Experts of a small language model.
Size: 9 layers, vocabulary 10045, 7.15M parameters.
Below are experts of layer 4 (counted from 0) of a mixture-of-experts language model. Rows are named router (the router's row for the expert), gate (a neuron's input weights, with its number), up (a neuron's input weights, with its number) and show model dimensions 0-127. Each number is 50 + 12 x the weight over its row's rms, rounded and kept within 0 to 99.
After each expert's rows: "gets" lists some tokens that make up at least twice as much of what it gets as of all text. This comes from a sample of Wikipedia text that the model never trained on. Tokens count by the router's weight.

# expert 3
router:46 56 59 30 61 37 55 57 61 52 71 33 52 60 56 56 60 37 49 46 56 71 53 42 42 52 52 50 52 24 66 49 51 44 58 52 58 41 49 37 44 54 62 48 48 46 52 40 44 64 47 79 72 64 56 44 62 40 40 52 44 68 43 54 64 64 58 58 43 76 61 45 61 73 67 55 50 51 66 54 57 66 47 61 57 59 25 75 39 46 36 18 28 49 38 49 36 53 58 70 48 08 47 36 43 44 44 48 41 41 41 60 82 54 52 51 54 45 48 45 45 60 36 52 43 51 50 69
gate0:58 39 57 45 43 44 58 40 65 51 34 66 49 49 41 61 39 41 53 57 60 70 57 42 68 58 35 58 41 30 60 43 41 55 46 56 56 64 55 57 46 42 27 53 58 50 22 44 47 49 50 56 60 58 42 04 54 37 77 44 55 44 61 31 39 30 61 61 56 56 42 53 39 58 50 31 40 46 47 76 36 66 45 47 69 55 67 58 52 32 43 56 50 57 49 61 26 59 48 65 58 84 50 38 41 35 67 34 43 56 64 47 57 38 44 47 58 54 32 46 48 52 41 60 55 49 38 69
up0:46 75 80 51 21 23 46 58 45 53 52 31 64 35 48 37 52 51 39 53 40 46 33 52 29 52 45 51 47 35 47 51 73 60 46 67 32 70 51 62 60 44 65 48 48 48 32 39 47 52 46 45 39 50 39 57 43 29 50 49 30 65 51 64 51 19 41 53 50 43 62 35 39 43 56 48 33 51 54 56 23 62 59 59 43 40 61 57 49 39 30 46 57 52 58 36 25 53 58 36 60 61 58 47 29 42 29 48 47 60 31 46 64 49 67 62 35 59 37 41 49 61 48 46 39 71 54 43
gets: "y", "e", "es", "er", "le", "s"

# expert 17
router:43 48 50 37 48 64 30 48 34 51 55 35 41 47 50 56 54 49 41 43 47 53 66 36 33 56 38 46 27 69 74 40 50 38 48 51 58 45 58 68 51 45 74 44 55 46 47 35 61 59 38 58 62 59 34 43 51 21 45 46 54 67 42 43 58 60 35 47 28 60 58 51 31 50 67 60 53 41 39 34 72 50 44 48 54 55 11 57 54 49 62 33 41 46 47 24 53 47 15 67 78 39 48 43 52 40 61 56 39 42 51 55 56 58 37 53 32 31 46 59 44 61 46 48 64 47 29 46
gate0:57 37 28 53 41 46 53 46 33 54 41 46 44 40 41 48 65 43 53 59 54 74 48 61 13 63 47 40 55 65 56 47 42 59 42 46 27 60 67 61 53 58 54 72 45 70 48 64 43 57 49 39 51 67 32 63 49 29 58 29 66 50 55 49 50 52 63 55 70 65 42 33 37 53 69 47 42 43 51 24 78 43 51 43 41 65 33 51 63 63 52 52 34 23 35 51 56 42 49 74 50 33 57 51 39 31 56 59 34 53 53 53 50 65 43 50 56 31 54 65 53 53 49 51 57 33 53 74
up0:58 59 53 60 48 51 32 50 42 79 38 27 45 56 36 58 53 44 47 45 72 67 71 66 47 48 52 43 55 54 55 58 60 48 56 53 23 43 60 49 31 46 73 61 36 49 43 43 38 45 56 59 30 35 46 52 57 49 53 43 57 49 41 24 42 32 66 58 52 54 74 31 47 38 53 46 71 51 66 43 42 39 52 46 45 45 62 46 71 77 49 56 67 43 32 49 56 65 43 21 53 43 53 31 61 39 70 45 43 43 40 41 64 60 41 60 52 42 64 43 30 31 64 40 69 61 58 63
gets: "b", "m", "f", "re", "p", "s"

# expert 5
router:24 65 41 36 51 51 41 65 74 57 47 45 60 63 41 68 47 66 42 46 69 45 54 45 33 46 47 55 42 54 74 31 55 51 38 41 70 56 60 57 34 61 66 58 35 45 43 55 52 27 45 50 61 63 45 35 63 44 40 62 59 61 58 66 38 58 42 64 43 56 58 13 50 57 65 56 33 63 53 28 56 52 41 74 67 61 52 59 72 65 51 47 39 73 41 35 45 37 42 58 63 37 40 60 59 39 43 42 47 51 59 17 62 51 66 56 61 51 43 55 36 51 60 39 55 40 51 51
gate0:52 58 49 39 56 50 60 56 45 72 46 52 55 46 78 41 45 48 38 57 39 40 54 23 57 65 49 68 59 17 51 73 56 49 58 52 40 45 54 52 42 63 39 47 56 41 59 55 36 36 43 57 54 42 54 34 56 36 55 38 74 52 30 62 44 61 38 38 50 48 49 61 57 46 44 55 45 62 52 68 15 40 31 48 39 42 72 60 79 52 48 34 41 41 27 28 46 34 58 48 44 55 58 54 25 69 75 58 42 41 40 48 54 43 59 53 65 42 49 57 48 60 38 59 58 35 66 64
up0:49 35 72 45 55 49 72 52 40 78 65 71 53 48 65 42 31 52 32 40 48 34 48 42 44 47 47 55 53 44 39 57 72 53 46 73 68 36 48 51 41 61 29 61 58 37 59 58 46 48 58 59 45 42 61 44 69 42 66 33 47 56 43 61 38 59 48 51 37 50 42 53 51 54 72 40 40 46 41 54 27 46 46 65 43 38 80 49 70 34 58 24 39 20 33 34 45 36 66 43 60 60 59 52 44 58 64 61 44 45 59 48 47 43 70 63 56 51 24 51 29 54 57 53 39 52 42 55
gets: "o ", "i ", "s ", "a ", "ia ", "de "

# expert 16
router:41 56 42 49 55 23 43 71 45 55 61 27 68 76 44 47 60 47 48 39 56 78 62 49 56 58 37 44 39 57 51 43 45 59 43 35 49 64 56 66 47 61 69 50 37 46 39 70 51 63 42 50 55 49 53 46 64 44 27 65 62 48 31 43 46 60 27 67 37 45 60 60 38 68 66 82 50 79 69 66 54 46 59 52 45 49 44 59 58 60 50 54 53 57 38 47 67 40 22 50 64 52 34 58 68 34 29 41 54 42 58 43 50 60 52 50 64 58 54 46 28 48 43 35 50 39 38 52
gate0:40 43 36 66 65 56 48 47 31 61 61 49 34 41 45 64 48 47 22 62 42 69 52 45 41 54 40 40 48 61 52 57 51 52 64 38 31 78 44 41 57 46 47 38 57 36 50 54 57 61 35 24 59 41 41 53 54 60 36 60 30 49 59 42 42 53 39 64 47 58 38 67 66 43 49 38 53 49 71 50 60 47 56 17 62 35 35 34 46 46 56 25 42 58 39 41 36 55 32 34 56 59 27 48 47 23 44 70 62 41 59 43 51 77 40 43 53 50 62 48 45 52 31 64 41 34 34 52
up0:42 42 56 37 46 58 46 37 58 22 44 45 47 51 66 72 49 49 50 48 72 35 56 52 29 63 59 45 43 50 53 51 46 23 65 53 56 48 60 56 45 73 47 39 59 55 34 44 67 33 74 64 45 55 34 48 45 30 60 42 51 54 67 51 52 29 52 36 43 38 42 50 46 56 47 56 52 52 35 35 42 44 41 64 75 41 47 50 48 41 44 71 66 51 49 59 42 60 78 54 25 63 28 50 35 68 63 61 41 47 35 61 44 46 29 77 38 48 43 64 33 37 60 43 57 52 30 65
gets: "201", "200", "202", "199", "198", "("

# expert 4
router:43 58 69 48 49 42 51 53 60 71 56 58 50 51 45 44 58 76 51 66 77 47 43 55 63 61 36 59 51 49 40 44 76 43 57 44 51 41 50 37 49 73 46 45 46 37 39 32 60 60 42 46 52 59 57 36 52 41 43 90 47 59 54 49 38 53 44 48 48 49 58 73 48 69 38 49 41 66 51 26 60 26 40 65 59 65 61 52 83 51 55 46 37 56 45 31 33 52 41 66 39 53 41 49 39 31 51 25 56 48 50 50 59 46 56 60 37 44 34 60 54 40 53 25 46 30 32 33
gate0:55 29 51 61 80 46 71 40 79 55 60 47 48 51 50 39 48 57 46 56 48 52 36 40 26 68 53 46 65 48 47 61 58 76 34 71 37 53 39 44 45 55 21 53 45 43 39 49 57 44 64 64 44 30 54 59 58 27 45 76 60 51 59 56 58 59 62 49 51 40 60 65 42 45 43 51 29 61 56 40 36 27 52 34 53 55 42 46 51 81 48 47 33 65 73 50 47 44 25 40 64 40 43 52 50 29 52 53 43 50 39 59 62 43 52 56 62 34 59 59 63 47 31 51 36 57 42 49
up0:50 78 50 39 35 37 23 48 50 42 58 37 49 39 67 45 54 52 41 31 60 47 62 77 63 35 55 56 47 40 31 48 35 52 59 49 54 40 58 59 61 33 66 64 41 60 45 44 55 67 29 48 56 53 52 38 47 61 63 49 56 43 40 39 53 37 47 59 59 47 48 51 59 47 64 58 52 44 49 48 30 53 57 48 52 50 41 55 53 21 34 52 61 45 25 31 58 53 67 33 45 47 54 23 52 69 56 53 51 18 43 38 54 50 20 50 69 55 65 49 25 46 56 63 59 25 49 39
gets: "- ", ": ", "\n", "\n\n", "\n  ", "• "

# expert 10
router:37 64 60 17 35 65 44 64 68 58 61 44 56 70 43 51 53 62 44 59 61 44 61 44 57 52 53 62 40 46 92 43 46 48 56 42 58 52 54 66 31 63 39 60 33 47 42 55 60 40 44 56 61 62 56 37 66 38 41 59 49 64 44 55 41 65 39 62 38 74 61 38 41 53 28 62 48 51 35 46 61 65 43 60 67 63 45 57 64 64 46 39 44 56 46 36 24 39 46 56 48 35 21 57 53 39 48 39 67 29 66 33 65 50 64 55 62 37 47 51 38 58 63 37 58 44 40 57
gate0:53 51 59 49 35 46 45 51 26 76 34 47 47 56 47 51 50 51 47 49 52 30 54 68 42 63 32 45 45 58 47 53 31 53 45 58 32 39 53 71 24 49 44 29 25 34 57 32 47 58 51 50 36 51 48 22 52 47 53 59 14 42 74 56 33 66 68 65 42 48 54 61 46 45 49 21 53 56 47 43 35 48 41 56 61 46 43 51 54 62 44 46 38 55 31 48 52 49 54 46 37 47 47 54 44 76 33 64 29 53 53 45 77 67 69 56 34 60 46 67 45 44 70 58 54 46 45 60
up0:54 41 32 50 51 34 48 45 59 47 51 47 69 42 44 49 64 49 58 53 37 69 45 65 48 52 53 58 38 53 65 78 43 73 47 47 72 27 53 40 62 66 36 52 60 78 31 66 38 54 29 53 61 40 53 68 51 50 46 66 52 57 33 46 64 44 26 61 50 47 55 39 49 59 55 95 36 48 45 25 66 44 37 45 46 60 63 45 64 56 49 66 54 36 50 48 61 31 34 63 28 45 59 59 54 46 47 67 66 40 51 47 46 47 52 42 69 41 42 54 37 51 39 34 58 63 54 45
gets: "a", "8", "5", "7", "A", "2"

# expert 6
router:32 69 62 12 51 56 38 61 62 60 51 42 67 67 49 61 54 54 32 56 62 44 64 45 44 60 48 54 29 49 65 33 59 38 36 39 59 61 59 61 36 59 45 62 32 46 36 53 55 30 43 59 60 64 51 36 67 42 37 62 52 57 52 58 43 61 42 67 37 68 58 34 36 63 33 59 48 59 53 41 62 66 49 45 64 62 45 64 82 61 49 40 46 69 42 33 44 33 40 64 64 31 52 53 47 34 37 41 52 50 66 42 62 52 66 55 64 48 39 55 38 55 59 27 55 34 36 45
gate0:56 64 40 65 51 40 58 47 64 31 25 35 62 40 59 30 53 32 55 45 53 69 68 41 65 59 61 61 60 36 42 52 42 55 58 41 44 44 53 43 70 61 46 47 50 49 41 32 48 46 52 44 39 48 65 42 47 59 51 52 45 29 48 45 56 64 74 55 66 25 49 65 45 59 47 66 49 61 52 44 66 74 53 56 49 72 32 59 43 56 28 46 55 37 25 47 46 51 52 45 61 54 57 63 63 37 41 59 48 30 48 78 82 34 53 61 44 71 47 62 51 43 27 51 46 63 41 27
up0:50 60 53 64 53 47 75 37 66 59 64 57 46 33 60 48 51 26 56 56 54 71 29 52 71 47 45 55 52 43 56 63 38 35 76 37 54 55 58 54 61 30 33 58 55 65 46 47 35 47 53 50 55 40 58 52 57 50 42 49 58 26 27 73 57 66 42 38 42 36 39 45 44 58 59 52 65 34 40 58 73 51 52 72 46 53 41 61 51 48 45 65 52 13 50 67 47 52 54 42 47 44 38 49 41 38 36 61 71 85 37 46 68 59 54 52 57 49 43 39 41 48 33 66 45 59 32 62
gets: ". ", "(", ") ", "\n", ")", "; "

# expert 0
router:54 57 43 59 53 36 43 64 39 60 49 53 73 51 27 40 60 50 40 76 48 74 49 45 43 47 47 65 31 40 53 31 64 39 57 38 85 50 63 59 54 58 52 61 47 06 49 34 70 30 50 53 59 46 35 33 53 51 48 50 68 55 42 59 38 51 51 60 31 54 51 27 41 64 58 60 26 53 47 46 45 60 44 41 59 50 49 56 72 58 45 48 46 61 48 50 63 46 40 52 68 35 56 50 38 41 44 58 57 61 58 29 49 51 42 58 67 21 47 61 47 51 77 47 58 39 47 51
gate0:70 48 33 73 51 52 58 74 57 44 42 47 50 47 37 39 56 44 64 43 22 40 33 45 51 40 47 59 62 41 58 57 55 62 43 56 64 47 71 70 52 39 56 38 41 61 42 50 43 52 57 38 59 37 64 45 69 48 49 52 63 28 44 57 37 36 51 67 47 44 25 36 58 42 45 45 71 57 48 51 50 36 36 55 51 58 49 49 46 49 66 22 47 52 47 53 71 29 40 59 47 29 50 60 43 35 56 47 51 57 59 38 65 58 23 45 52 54 72 38 41 34 96 55 50 51 38 42
up0:61 47 43 44 42 47 45 34 42 63 58 50 69 61 57 56 28 43 64 49 59 47 62 68 37 48 40 48 46 33 49 62 56 69 33 53 47 55 41 44 33 59 63 47 40 58 59 45 68 45 64 57 48 45 57 31 42 35 29 37 53 55 58 32 71 42 57 50 58 53 64 97 48 61 37 53 54 38 52 48 69 60 58 63 71 46 64 45 39 51 50 35 69 49 44 70 33 41 40 45 43 45 62 63 44 21 66 57 52 54 45 56 30 45 63 58 52 62 55 25 45 27 47 75 49 44 50 36
gets: "the ", "The ", "a ", "his ", "first ", "two "

# expert 18
router:55 58 41 44 17 23 52 59 67 41 67 53 61 43 33 45 46 50 43 45 67 62 56 54 59 60 34 78 41 49 59 36 74 47 49 44 41 44 46 63 45 57 73 53 46 43 44 55 63 47 53 56 57 59 59 45 61 39 45 57 57 55 35 59 33 58 36 46 36 31 47 46 41 57 25 51 41 58 29 77 50 44 39 59 61 70 57 42 75 69 36 55 53 51 50 31 33 44 41 40 64 63 55 31 65 28 51 47 68 37 59 62 62 65 48 55 48 35 52 54 44 53 59 39 70 47 41 71
gate0:55 47 64 49 64 41 41 63 33 42 63 54 56 17 71 47 56 49 52 28 56 50 64 56 50 38 44 53 35 52 55 43 65 61 79 43 48 38 54 67 43 49 49 36 54 38 32 34 52 53 48 61 38 52 47 26 37 43 46 53 55 58 47 56 44 35 37 65 60 21 45 37 27 47 32 19 42 61 52 49 46 50 37 65 50 60 52 42 48 43 53 58 68 41 66 44 28 47 45 49 39 74 56 49 42 27 43 52 53 44 61 59 69 63 49 66 45 59 46 67 37 29 30 62 42 36 32 54
up0:57 43 67 49 48 41 55 33 61 55 46 58 32 47 38 47 54 63 58 63 52 48 62 46 66 50 73 51 34 52 59 34 58 29 51 26 72 50 40 40 42 74 51 87 43 55 51 61 51 52 55 52 61 57 26 60 60 50 52 63 10 69 48 56 49 55 50 23 48 64 31 55 55 44 39 66 45 52 60 57 40 57 56 55 47 47 72 66 60 66 58 48 59 73 65 74 45 49 58 43 40 49 66 46 62 60 44 61 61 60 28 52 39 47 68 45 71 63 43 40 39 43 49 55 44 46 49 48
gets: " ", "National ", "American ", "World ", "State ", "Team "

# expert 14
router:56 46 41 38 46 52 46 61 51 55 63 40 57 49 55 51 46 48 50 53 73 44 60 28 46 47 46 55 22 25 75 48 45 44 40 47 44 68 68 52 40 48 52 62 46 52 46 27 28 53 49 60 59 55 57 42 55 45 31 64 68 51 50 41 70 50 36 54 40 67 50 18 59 52 64 57 38 35 61 51 51 56 26 41 62 55 36 62 76 38 51 49 56 72 54 25 34 51 56 35 61 59 32 40 50 32 36 47 77 51 55 39 58 83 52 45 61 42 29 47 54 45 51 40 46 38 39 44
gate0:51 51 46 41 59 56 71 51 39 50 34 45 43 48 65 36 48 47 48 55 47 37 19 46 70 57 56 42 43 53 34 45 40 43 38 69 49 39 55 55 44 10 45 47 52 44 54 39 62 51 29 63 51 48 34 29 54 42 43 51 68 45 36 67 22 62 37 35 50 52 48 47 53 51 54 45 46 62 45 43 46 32 33 61 64 72 51 45 53 23 62 71 41 43 53 30 60 77 64 38 63 44 59 44 59 56 42 23 51 44 72 59 60 36 66 40 44 61 49 38 42 67 45 35 52 39 48 44
up0:63 44 51 81 65 68 62 53 25 55 36 47 39 36 64 55 46 46 37 56 58 59 32 49 31 61 37 45 32 49 34 49 37 64 44 38 58 48 45 50 45 31 68 41 55 44 49 42 39 31 53 57 48 47 43 46 50 39 56 61 46 44 37 28 48 54 43 45 40 65 47 63 61 29 46 68 54 59 45 31 29 42 22 62 65 38 70 59 54 40 50 51 36 40 46 61 47 88 38 45 41 75 59 49 48 54 67 42 47 43 41 38 67 55 68 50 45 50 53 53 32 47 50 45 37 31 26 52
gets: "\"", "==", "|", "===", "'", "."

# expert 2
router:38 57 70 20 26 43 44 62 63 63 48 37 57 52 44 61 48 42 51 54 57 59 60 51 63 68 55 89 48 43 68 41 59 38 60 48 65 52 50 41 39 62 57 50 34 55 36 52 54 40 47 63 54 60 59 34 61 42 45 55 51 63 66 57 45 62 40 59 48 67 76 16 40 50 65 63 35 57 36 41 58 51 49 47 63 53 71 59 71 55 41 46 43 68 44 44 28 45 31 58 63 24 63 46 61 39 37 49 65 46 57 60 64 49 46 61 71 32 45 61 44 52 54 44 38 47 41 56
gate0:48 57 53 49 48 50 50 32 52 57 57 67 43 53 51 40 70 51 46 55 63 59 54 45 45 61 49 54 66 31 38 55 45 39 20 59 32 27 80 54 32 43 47 35 57 50 28 65 41 59 67 47 36 36 48 53 58 36 58 50 77 62 53 42 38 65 40 48 62 56 59 54 35 54 47 39 66 60 49 56 57 45 82 53 52 40 27 50 50 40 36 40 64 57 39 52 41 65 43 55 51 59 51 47 49 28 58 65 57 60 40 35 52 42 34 72 83 39 47 64 47 37 33 25 53 54 42 68
up0:68 56 50 44 60 47 59 35 57 14 55 53 49 55 62 63 47 58 49 61 45 51 41 32 45 39 39 47 68 51 47 40 57 10 57 68 43 44 48 31 63 44 39 42 51 65 60 36 56 43 46 49 61 62 31 82 46 40 48 60 45 63 51 55 46 62 44 64 60 56 53 54 43 43 60 58 55 41 38 45 51 62 55 67 55 47 63 64 50 69 56 53 59 47 51 49 40 29 47 75 34 20 63 24 59 24 63 68 38 49 66 48 45 51 40 44 59 38 63 52 70 71 52 40 51 56 54 62
gets: "-", "–", ",", ".", "/", "'"

# expert 9
router:57 48 58 29 59 58 46 61 78 49 44 54 53 67 50 37 42 44 44 56 50 47 56 50 48 48 47 41 39 53 50 39 52 42 48 25 66 26 54 37 48 55 53 50 38 47 31 34 69 25 48 46 58 53 45 41 52 46 33 48 52 66 36 77 45 64 53 85 52 50 49 20 34 45 50 70 49 43 72 36 48 76 34 40 63 38 45 56 67 61 52 46 45 51 41 47 36 43 46 76 54 10 53 46 43 50 49 37 46 49 61 46 47 59 49 59 63 49 43 69 42 62 55 37 37 31 55 40
gate0:51 57 33 61 64 65 56 48 50 67 43 61 54 52 58 36 47 70 34 41 55 49 66 56 60 33 58 53 28 62 48 68 68 58 61 32 54 57 68 38 66 62 31 40 32 35 61 61 82 49 58 67 49 66 51 52 61 45 73 42 52 62 43 57 41 46 46 52 42 20 18 56 21 36 63 76 32 57 53 52 60 47 44 53 49 43 40 57 61 54 42 42 48 39 45 56 45 33 58 47 36 56 62 51 35 55 42 36 49 46 57 40 37 49 44 40 67 39 33 58 38 41 53 75 61 48 52 50
up0:51 55 46 57 49 55 33 38 34 45 57 46 63 63 50 49 67 51 32 51 28 75 61 50 36 26 41 40 31 43 52 52 53 72 66 17 46 63 69 47 61 45 38 38 39 49 60 46 66 61 42 39 54 42 58 49 44 59 69 41 56 35 53 58 43 33 41 38 46 39 67 44 57 63 56 70 45 52 50 66 42 30 47 27 50 61 57 33 45 23 34 48 59 45 71 45 48 32 45 54 62 55 68 63 36 67 33 57 56 35 54 27 45 49 63 48 59 56 49 36 62 49 44 66 73 47 52 65
gets: ", ", "and ", "that ", "which ", "), ", "who "

# expert 22
router:42 53 31 36 51 45 52 58 59 61 43 45 58 50 42 54 59 50 39 49 57 47 55 48 35 43 49 50 22 49 43 39 59 53 45 41 64 48 48 53 44 50 52 87 38 53 44 52 58 50 55 78 54 53 47 44 63 43 51 87 46 58 45 48 34 55 21 49 58 59 54 34 24 57 42 61 40 57 50 60 70 52 47 48 57 47 36 57 61 60 53 49 41 85 49 51 52 16 59 51 64 59 32 42 42 21 41 35 46 49 49 49 54 59 59 55 61 43 54 57 48 53 45 30 92 35 35 53
gate0:57 46 33 45 52 62 49 39 57 35 39 36 49 35 62 49 27 77 72 39 51 47 66 67 84 36 62 55 59 48 37 64 54 54 63 43 49 66 37 40 44 48 42 34 63 68 41 61 61 41 64 57 59 60 54 13 48 39 57 62 67 51 52 61 39 29 27 61 40 42 66 40 48 54 44 50 41 61 47 48 69 55 58 49 55 56 48 62 47 66 49 67 42 28 31 38 55 42 35 48 60 51 40 57 58 51 63 58 58 66 55 43 43 24 30 79 49 45 47 34 47 59 53 58 52 51 49 55
up0:49 58 48 52 33 60 64 43 49 66 44 70 46 73 30 55 67 46 39 62 56 57 56 41 07 58 43 46 60 46 49 51 52 53 43 47 45 47 56 48 65 53 54 68 55 41 47 42 32 54 48 52 48 41 51 79 32 44 36 42 49 56 30 24 58 53 69 55 51 64 59 60 74 46 47 56 63 47 38 45 34 40 52 54 51 42 62 36 47 26 43 43 46 53 65 39 56 42 78 56 15 49 54 42 41 59 35 53 34 31 49 46 67 63 72 37 35 39 56 56 56 35 49 32 46 56 41 41
gets: "| ", "Opponent ", "Pld "

# expert 13
router:48 54 43 31 42 61 45 61 62 63 46 34 62 64 51 39 22 69 40 53 48 55 56 39 46 71 41 42 37 43 47 40 76 44 58 35 60 52 57 46 35 56 65 60 39 39 44 50 65 44 38 45 57 63 16 39 57 45 36 66 64 59 39 65 54 64 44 65 37 51 61 27 32 59 62 55 51 48 53 19 62 64 38 39 65 46 32 65 78 58 50 44 51 63 35 38 66 45 35 48 63 51 52 39 44 38 45 42 50 72 62 56 60 60 51 58 69 46 35 51 55 59 62 28 51 37 48 41
gate0:54 34 36 51 51 82 32 35 49 33 55 58 30 63 40 52 24 52 62 38 57 44 40 53 64 50 51 54 25 39 46 52 43 52 48 38 44 47 67 51 42 49 57 62 39 49 54 37 22 46 49 65 44 62 34 31 42 52 46 57 67 60 36 69 35 45 51 72 56 63 57 58 51 60 44 82 76 83 55 40 50 45 64 54 38 32 59 57 37 59 62 44 51 56 33 50 49 43 61 52 57 40 67 38 68 58 42 48 69 42 55 84 51 62 55 44 56 52 49 53 49 44 43 42 55 54 38 37
up0:58 36 49 38 58 53 48 35 46 53 50 75 54 41 41 43 53 49 47 44 48 59 38 59 80 47 27 54 50 43 44 66 70 62 46 44 63 33 61 58 47 40 61 45 81 51 39 49 58 49 50 42 43 62 58 49 51 76 44 49 49 73 48 32 66 75 64 52 41 49 30 23 39 35 50 86 63 31 44 43 52 62 36 54 29 42 53 68 40 55 68 60 47 41 43 64 48 44 47 38 39 64 48 54 59 48 27 43 36 50 73 38 42 51 65 50 46 64 52 59 51 60 62 34 65 49 60 44
gets: "was ", "to ", "is ", "as ", "were ", "are "

# expert 20
router:51 54 65 73 35 56 50 49 84 52 60 40 65 78 38 52 17 46 39 38 55 69 79 20 36 55 38 54 46 44 44 45 55 63 55 50 63 38 53 42 32 61 53 63 40 44 38 51 58 46 34 68 53 61 25 49 50 51 48 55 44 59 74 61 41 59 48 53 53 55 50 34 54 65 57 59 46 62 66 34 62 52 48 57 62 51 69 53 34 53 45 30 41 64 33 39 47 44 25 48 44 54 37 64 61 44 33 52 41 47 53 65 56 61 63 62 53 47 36 49 59 54 42 38 64 41 65 63
gate0:41 30 45 71 61 79 40 70 57 59 60 38 53 51 51 61 18 68 34 50 54 49 42 45 45 46 67 42 35 45 44 36 37 52 44 30 49 57 60 26 45 53 59 51 71 58 46 52 66 60 37 65 58 40 44 35 36 46 42 62 48 50 59 39 35 45 43 78 49 53 39 24 64 72 34 66 46 54 41 76 27 38 46 36 52 53 54 56 40 29 41 40 44 37 20 52 58 73 51 48 49 40 24 69 53 48 47 50 54 39 41 60 48 46 50 43 37 49 48 56 49 43 48 48 51 57 54 44
up0:33 55 63 37 43 38 65 45 71 81 55 43 50 64 34 69 51 40 53 39 60 72 66 47 47 40 54 52 44 57 52 60 73 43 60 38 59 55 51 54 37 62 59 51 27 46 63 65 47 57 53 57 37 34 51 53 60 55 46 66 40 63 37 50 60 52 55 40 51 36 71 62 52 18 47 59 52 20 48 44 61 36 73 47 61 47 63 54 51 79 62 66 52 50 42 50 50 50 49 50 46 65 52 47 45 58 56 46 15 22 42 26 51 58 66 61 51 38 54 51 48 47 64 63 34 41 49 41
gets: "ing ", "ed ", "ated ", "ted ", "es ", "ting "

# expert 1
router:53 65 59 32 54 37 50 74 58 77 62 46 63 46 42 53 27 35 50 47 54 45 54 44 62 77 55 66 16 47 50 42 47 52 55 57 66 47 55 65 44 37 62 52 34 35 44 38 52 45 38 79 54 54 47 49 75 50 23 59 61 47 28 48 57 60 33 65 52 49 54 57 49 54 43 53 62 76 26 34 53 53 57 43 52 63 32 51 60 53 51 42 44 53 42 34 52 30 51 47 51 37 50 69 53 16 41 56 61 37 59 30 61 70 63 50 60 45 49 43 53 54 56 35 52 41 44 48
gate0:51 55 16 45 48 72 44 55 61 61 57 49 39 53 40 40 47 57 32 85 59 48 62 56 32 47 44 25 68 37 79 42 46 37 43 51 45 43 59 43 54 49 49 39 80 52 56 69 50 48 49 55 53 43 63 54 42 41 67 34 43 30 31 28 48 67 35 41 61 47 59 45 54 60 38 78 42 47 44 45 38 47 45 40 60 54 70 30 52 50 33 63 45 44 56 33 43 31 72 35 39 41 59 43 47 47 67 55 59 47 43 58 45 43 65 59 48 43 45 50 59 35 65 71 45 45 59 44
up0:42 39 59 45 53 93 43 58 24 51 84 57 53 45 44 60 34 44 54 56 52 52 65 62 50 48 40 27 54 59 58 74 55 38 44 59 62 41 44 40 52 49 45 32 53 38 59 59 53 49 28 36 58 53 44 43 57 69 51 24 57 37 65 38 52 51 47 41 64 55 31 55 53 51 29 52 64 39 44 46 51 50 45 37 68 53 60 39 53 65 42 34 43 53 42 37 35 46 59 65 35 57 49 41 39 49 44 54 76 30 36 80 30 41 48 52 57 55 60 66 54 31 60 52 36 36 50 40
gets: "0 ", "1 ", "1", "2 ", "5 ", "0"

# expert 11
router:34 68 47 29 43 58 39 64 57 64 47 45 60 67 47 51 58 59 36 50 67 46 61 45 66 46 51 55 36 47 63 31 64 39 41 35 58 55 60 47 42 62 50 55 36 45 36 56 50 32 42 60 57 65 45 35 69 40 36 60 51 64 40 59 40 64 34 65 45 68 64 50 34 59 34 66 42 53 38 34 64 63 51 59 68 62 39 63 76 65 47 46 42 65 38 42 53 39 41 59 67 38 55 60 47 38 40 35 60 58 65 05 67 60 68 57 60 46 47 51 41 56 60 36 56 37 39 56
gate0:35 65 27 53 50 37 31 48 60 63 42 45 47 45 28 59 36 64 66 25 68 56 33 48 36 47 40 39 56 58 44 70 48 24 38 56 64 48 65 57 41 46 66 51 43 52 44 51 48 47 49 61 36 55 45 71 56 54 60 56 58 65 37 65 30 57 52 57 37 78 42 54 35 54 55 41 44 35 29 58 46 54 87 49 66 50 65 71 46 68 63 35 64 54 39 60 62 40 42 40 56 39 57 48 21 48 43 38 55 57 64 39 54 47 44 38 54 48 48 48 62 62 45 65 58 56 76 54
up0:69 34 75 39 48 33 70 56 35 59 58 51 49 49 68 60 48 59 51 31 43 66 42 29 52 58 49 38 30 44 51 65 44 46 24 58 56 30 42 48 71 55 59 41 65 43 61 54 58 37 61 55 47 49 59 39 28 59 60 26 58 65 37 40 38 40 45 58 59 38 86 42 65 54 49 36 42 50 62 54 51 37 62 45 56 26 46 56 47 52 56 27 58 67 49 47 30 77 46 54 39 52 59 52 37 44 56 34 36 47 64 48 44 50 56 71 49 56 47 38 37 53 46 32 33 46 45 68
gets: "P", "B", "K", "H", "Ch", "N"